config = dict(
    n_layer=9,
    d_expert=96,
    d_shared_expert=128,
    activation='squared_relu',
    balance_loss=0.00353,
    init_std_router=0.00909,
    norm='rmsnorm',
    norm_eps=1e-06,
    lr=0.00196,
    beta1=0.95,
)
Below are experts of layer 2 (counted from 0) of a mixture-of-experts language model. Rows are named router (the router's row for the expert), up (a neuron's input weights, with its number) and show model dimensions 80-119. Each number is 50 + 15 x the weight over its row's rms, rounded and kept within 0 to 99.
Before each expert's rows: a language model's description of what the expert responds to. This comes from a sample of Wikipedia text that the model never trained on.

# expert 26
Description: Word-initial single letters
router:40 58 37 48 56 61 69 39 42 69 52 26 47 63 76 52 58 33 84 46 52 48 49 47 41 54 51 77 71 49 51 66 40 56 45 56 71 31 39 42
up18:54 55 41 31 69 63 30 52 44 41 48 49 48 29 48 46 55 48 39 66 58 56 57 74 48 51 63 37 62 65 77 33 56 58 32 64 41 62 35 23
up19:48 75 45 61 42 38 68 52 58 46 40 59 46 68 42 55 33 37 51 77 49 59 51 62 26 59 38 66 33 41 28 59 41 71 35 49 47 50 48 16
up20:76 41 62 47 67 34 24 28 37 39 41 59 64 33 56 57 39 37 43 41 56 57 60 38 51 78 55 77 65 40 35 25 63 58 03 54 39 46 73 54
up21:57 34 73 68 30 57 78 63 60 27 59 41 59 33 53 60 41 56 63 48 73 61 67 72 25 47 56 39 68 43 30 69 71 41 56 63 48 42 69 48
up22:80 51 52 60 69 38 53 50 59 40 58 53 76 18 69 75 41 69 54 19 34 50 24 50 42 54 33 62 30 55 54 39 48 68 32 62 41 36 49 63
up23:32 25 43 44 40 36 59 64 17 40 70 42 54 62 65 43 69 41 39 48 68 35 29 24 46 25 73 50 49 25 54 80 50 38 49 77 33 51 56 44
up24:52 77 41 34 48 47 41 53 98 58 38 66 65 48 55 43 43 32 65 54 59 79 44 73 41 59 26 58 45 61 64 59 42 37 36 44 63 43 42 30
up25:51 59 49 65 35 08 43 53 32 26 52 56 25 44 67 61 57 32 33 52 35 36 34 67 60 69 65 57 69 43 77 54 56 46 47 64 69 55 57 35
up26:51 65 68 45 57 34 71 39 25 74 70 43 71 61 62 50 75 50 52 53 29 47 13 52 10 49 53 39 48 82 41 33 41 42 59 48 68 63 24 12
up27:49 59 54 95 41 59 64 69 40 46 54 18 64 73 54 52 38 48 43 19 75 46 43 59 51 60 36 46 67 37 39 35 51 42 44 26 59 33 48 40
up28:61 41 64 37 80 58 74 69 61 50 49 61 34 26 45 58 79 44 39 39 48 49 61 54 45 53 45 49 62 20 43 59 74 37 35 75 58 48 75 52
up29:63 76 49 41 57 48 36 46 48 33 64 77 50 60 49 71 53 57 52 60 52 42 57 63 38 52 56 57 70 23 57 46 50 42 47 70 52 65 58 39
up30:39 32 62 14 40 62 12 60 72 28 31 54 45 79 58 47 52 49 63 34 40 54 51 52 47 54 40 54 65 28 92 61 76 64 56 59 78 53 62 43
up31:34 49 70 42 45 48 34 67 61 50 44 65 41 44 63 57 51 78 38 58 68 56 64 85 81 59 52 45 59 42 57 66 38 55 57 35 57 63 71 59
up32:37 50 33 51 38 63 77 66 46 46 45 33 71 51 37 39 76 53 60 50 55 40 67 31 41 44 55 27 65 69 47 17 62 50 55 53 34 31 38 62
up33:59 56 50 52 52 47 48 36 34 54 47 58 50 31 62 56 36 85 13 25 63 82 32 55 70 84 34 48 50 56 40 57 64 32 43 29 67 11 44 66
up34:20 54 64 33 34 55 33 57 54 55 63 74 29 40 61 55 55 63 43 54 40 58 62 42 62 45 76 42 52 34 65 47 40 56 66 45 48 53 63 41
up35:64 63 70 77 49 50 66 27 45 47 35 50 57 37 65 55 68 24 52 56 81 51 84 70 37 52 84 44 79 55 37 52 42 38 65 52 95 39 36 65
up36:59 46 66 43 51 79 27 55 46 59 25 61 39 58 56 52 23 62 30 03 64 40 32 55 50 34 38 41 71 60 75 49 49 45 30 51 46 51 81 60
up37:48 42 54 43 39 55 43 50 66 37 60 41 52 32 45 40 61 50 58 51 66 29 63 50 59 24 26 50 50 67 48 64 47 64 35 70 26 51 56 73
up38:62 52 46 46 51 29 60 48 42 65 26 39 48 75 30 66 53 57 64 47 43 63 58 35 56 52 30 61 61 39 64 55 62 40 46 49 55 44 56 23
up39:61 30 41 82 63 66 47 57 53 50 42 42 57 37 51 36 58 68 52 51 47 28 47 45 49 38 59 43 60 23 94 69 61 51 50 51 54 43 53 30
up40:65 47 57 48 69 49 43 60 58 81 53 60 44 68 50 60 43 24 59 41 53 64 33 38 39 32 59 54 59 42 21 69 42 45 63 38 69 40 36 41
up41:58 28 74 68 63 38 36 54 52 42 32 37 48 39 56 46 60 53 33 49 67 28 35 30 57 72 73 69 48 55 55 20 42 67 51 80 40 38 34 27
up42:52 26 76 68 80 37 28 49 34 34 27 56 62 39 40 34 38 65 26 55 43 48 84 61 60 48 34 32 37 36 54 66 11 63 58 63 81 44 59 59

# expert 13
Description: Foreign-name fragments
router:39 32 52 73 42 75 44 66 54 32 62 43 50 52 48 46 39 36 42 25 49 29 48 53 35 68 38 25 28 48 38 39 65 46 31 92 34 62 32 61
up0:39 69 49 50 46 38 42 76 31 48 52 67 36 57 49 56 27 19 52 28 81 29 60 54 32 49 59 57 39 38 53 41 74 39 56 59 61 60 48 26
up1:31 46 72 59 68 63 65 68 44 26 58 60 37 34 62 56 35 47 25 67 74 62 52 46 44 71 67 46 50 38 47 63 72 30 51 64 77 47 52 36
up2:42 63 58 78 50 51 55 69 46 40 42 59 73 51 81 65 52 72 20 43 63 42 45 77 61 21 42 30 27 38 69 45 51 55 75 66 65 55 51 32
up3:61 35 80 58 42 69 72 39 23 44 32 42 41 49 74 54 34 80 63 58 38 40 28 31 52 83 61 23 38 37 62 57 53 61 66 59 36 45 51 65
up4:39 52 67 27 62 47 23 39 24 26 53 47 44 46 47 73 40 40 56 68 50 65 51 63 66 55 47 44 51 58 49 49 69 54 42 55 55 47 76 50
up5:60 35 44 47 44 36 70 54 46 39 27 72 37 57 53 70 48 45 56 64 48 39 74 40 45 50 83 79 61 40 74 56 50 59 45 47 28 31 65 96
up6:32 39 42 52 77 42 59 60 40 46 55 24 37 47 55 36 56 31 38 33 46 45 50 53 51 22 57 43 47 51 34 92 27 43 27 56 41 60 70 47
up7:48 48 64 42 31 73 40 61 54 60 53 33 39 68 27 52 36 40 44 36 34 49 76 48 38 53 71 39 41 30 45 78 61 42 43 71 76 56 37 42
up8:47 37 41 30 78 43 05 41 50 48 30 29 41 62 70 36 23 44 24 66 32 42 39 35 41 83 51 69 38 38 42 64 59 35 54 58 72 68 58 28
up9:68 77 50 28 75 61 43 26 56 35 67 41 30 39 53 57 82 38 79 62 76 69 63 61 74 40 42 46 67 23 54 53 35 44 45 47 51 58 55 68
up10:68 51 43 62 45 58 51 27 63 51 42 35 38 31 66 55 49 39 56 49 50 38 43 34 41 61 42 49 58 41 60 72 32 37 47 77 48 40 61 66
up11:65 42 48 58 49 39 50 56 51 36 54 31 58 65 70 66 35 31 67 56 55 70 53 43 46 57 24 43 66 46 46 32 48 19 56 61 72 50 32 61
up12:57 64 77 67 38 57 58 54 59 39 48 65 57 27 52 67 45 32 54 41 54 57 30 27 22 69 40 25 24 29 48 38 50 50 37 60 34 30 36 80
up13:51 48 70 62 59 81 67 34 48 63 38 44 62 77 20 44 30 40 39 36 49 63 37 58 48 46 52 34 51 57 60 57 46 77 41 55 38 26 36 48
up14:39 69 33 48 13 74 41 61 66 23 53 79 57 60 43 83 61 77 53 65 45 50 57 49 32 63 62 39 40 40 52 48 46 38 38 45 16 34 49 50
up15:51 41 56 63 29 37 36 19 46 61 59 12 73 50 52 52 41 34 51 43 43 53 61 25 58 47 53 62 22 48 24 55 73 63 46 53 59 70 60 39
up16:33 47 53 86 47 51 28 55 49 34 15 60 53 58 41 37 57 38 33 50 56 71 54 47 43 52 36 43 63 23 32 72 40 63 27 55 31 29 37 38
up17:48 42 30 32 75 41 12 22 50 61 46 69 69 66 54 58 70 53 42 47 45 56 51 60 61 53 48 25 43 78 22 38 48 40 47 48 38 39 57 55
up18:38 62 35 62 60 61 60 48 41 67 31 48 45 55 56 61 35 31 50 44 80 50 31 46 52 55 81 51 60 40 88 39 65 31 42 42 31 73 45 50
up19:51 38 54 67 40 59 35 40 38 48 21 42 43 53 69 52 49 74 54 93 24 53 46 53 57 37 33 20 48 60 36 57 45 79 58 65 63 70 94 60
up20:67 59 71 54 51 65 32 22 49 46 33 62 62 31 28 49 56 15 52 47 50 62 53 51 58 25 49 60 38 13 36 58 49 35 40 88 59 70 46 74
up21:56 87 56 58 54 92 87 48 65 67 37 53 51 43 63 61 48 50 55 61 37 59 21 52 54 69 65 58 16 38 59 66 64 32 47 44 48 55 59 44
up22:57 39 27 85 47 62 64 40 56 46 56 70 74 64 45 49 76 83 33 39 52 35 36 76 24 34 39 45 82 39 27 34 34 73 45 41 44 27 39 33
up23:65 25 61 41 48 54 58 56 47 25 60 44 31 70 54 52 61 47 80 34 56 33 61 53 57 32 47 41 34 40 54 58 53 48 57 60 38 55 37 47
up24:35 34 47 63 37 44 66 62 75 32 46 71 54 83 56 43 56 57 18 54 50 11 67 61 43 37 32 54 33 36 39 60 56 66 45 63 19 75 61 31

# expert 22
Description: Capital-letter codes
router:36 67 52 53 38 47 42 42 58 54 59 81 47 43 23 34 68 65 37 22 42 55 41 23 39 52 39 22 41 55 53 51 62 51 59 67 63 78 60 48
up0:60 32 40 92 35 67 64 65 60 50 45 68 63 57 41 59 55 70 21 58 40 33 68 69 33 40 49 62 63 32 20 58 45 44 25 69 58 46 52 48
up1:58 55 32 38 55 35 60 60 34 58 37 68 51 75 40 43 61 66 56 35 28 49 67 43 28 23 31 27 45 53 50 55 60 43 55 71 33 67 34 36
up2:56 22 53 62 39 66 41 53 48 40 76 49 51 25 34 44 32 26 74 74 59 47 74 30 61 45 82 54 53 69 52 62 26 41 53 56 13 68 60 48
up3:75 57 67 39 41 46 43 51 56 53 52 61 11 58 52 56 50 57 53 69 85 41 41 63 17 52 59 66 63 42 48 60 77 39 60 72 19 44 43 55
up4:52 44 19 60 40 57 45 87 64 48 62 64 68 51 38 61 26 46 43 82 39 67 27 37 56 54 45 44 64 42 30 51 52 75 66 57 75 57 60 49
up5:67 63 60 70 51 66 42 25 60 53 35 36 53 79 64 48 49 47 21 40 30 31 39 33 33 48 17 45 25 39 38 50 55 24 65 60 38 58 38 40
up6:53 50 45 50 56 42 08 43 44 68 58 51 71 65 46 76 52 48 59 52 41 34 37 57 50 28 73 45 36 55 80 43 62 53 84 62 59 68 45 44
up7:66 47 36 54 22 41 50 54 73 58 36 57 50 76 76 56 80 27 89 67 38 69 41 68 61 62 28 47 77 57 58 65 48 29 78 49 62 56 59 74
up8:47 44 68 47 32 38 59 45 50 54 40 51 41 52 14 57 62 57 36 67 62 49 29 75 41 53 55 46 58 41 57 57 73 41 46 43 46 68 73 59
up9:44 29 66 70 43 48 54 54 26 34 43 58 26 33 26 19 18 53 38 62 30 44 55 45 44 50 41 40 73 58 61 73 50 40 38 65 28 50 42 37
up10:36 31 23 43 08 68 38 69 64 60 55 68 60 63 38 49 39 15 60 59 55 74 76 34 46 39 49 52 80 53 67 48 47 57 47 46 33 61 89 53
up11:63 52 68 44 53 53 64 49 36 68 29 48 46 47 67 46 38 56 69 65 45 49 54 71 47 76 52 39 63 63 47 23 37 48 83 58 36 45 41 50
up12:51 31 41 55 41 31 42 60 32 40 30 54 50 88 20 72 62 57 48 38 50 42 55 65 60 54 59 54 52 28 43 72 41 10 25 32 51 79 60 58
up13:63 46 88 46 39 52 30 51 50 48 58 17 57 40 32 85 37 68 73 40 79 56 48 63 36 65 19 45 26 71 66 42 75 38 27 44 56 52 63 44
up14:61 70 73 47 65 54 66 49 14 62 51 38 51 56 67 61 33 32 56 50 29 62 35 54 44 49 22 20 57 99 32 39 42 26 58 77 65 24 33 89
up15:75 64 54 32 61 50 65 46 46 73 66 43 50 50 71 55 19 34 82 72 49 25 51 49 65 25 39 43 62 76 49 58 40 34 33 52 39 61 51 48
up16:61 65 04 79 49 23 85 45 54 57 53 52 54 36 53 63 67 33 39 52 53 65 63 68 33 42 16 58 48 45 41 47 47 61 47 82 55 62 13 78
up17:30 45 36 50 61 73 20 71 57 35 45 61 71 50 63 32 72 30 47 66 56 87 68 69 47 69 52 38 44 45 46 52 39 78 72 63 70 52 55 50
up18:42 26 24 55 62 53 48 59 46 28 41 34 41 53 25 32 32 51 33 30 48 50 51 49 67 61 45 58 41 46 56 71 68 53 37 80 46 66 85 64
up19:28 42 82 43 48 61 24 56 60 47 47 53 54 56 47 26 38 50 36 82 39 30 26 30 41 59 59 37 44 38 34 71 62 34 48 77 37 56 58 47
up20:49 68 63 58 52 55 61 46 61 55 27 57 86 48 62 65 40 48 51 14 63 45 36 40 31 62 65 31 43 26 44 37 51 31 55 46 25 34 42 75
up21:41 32 43 57 50 56 45 69 56 65 51 38 50 68 40 39 48 65 37 50 62 54 68 22 48 52 71 35 41 59 78 40 47 58 29 76 56 64 51 65
up22:35 55 58 27 37 35 52 54 54 53 24 43 58 79 56 27 75 52 56 25 34 35 43 47 31 39 64 58 57 37 53 62 87 28 64 40 52 44 49 53
up23:32 73 49 40 55 66 74 42 45 48 45 41 49 76 34 45 61 64 29 43 33 51 57 63 68 15 44 37 58 38 84 43 65 81 74 34 71 43 47 50
up24:47 42 54 62 54 28 45 71 46 43 53 63 43 71 62 38 30 36 38 58 28 42 55 25 53 50 53 40 70 56 58 28 41 55 50 66 68 44 60 44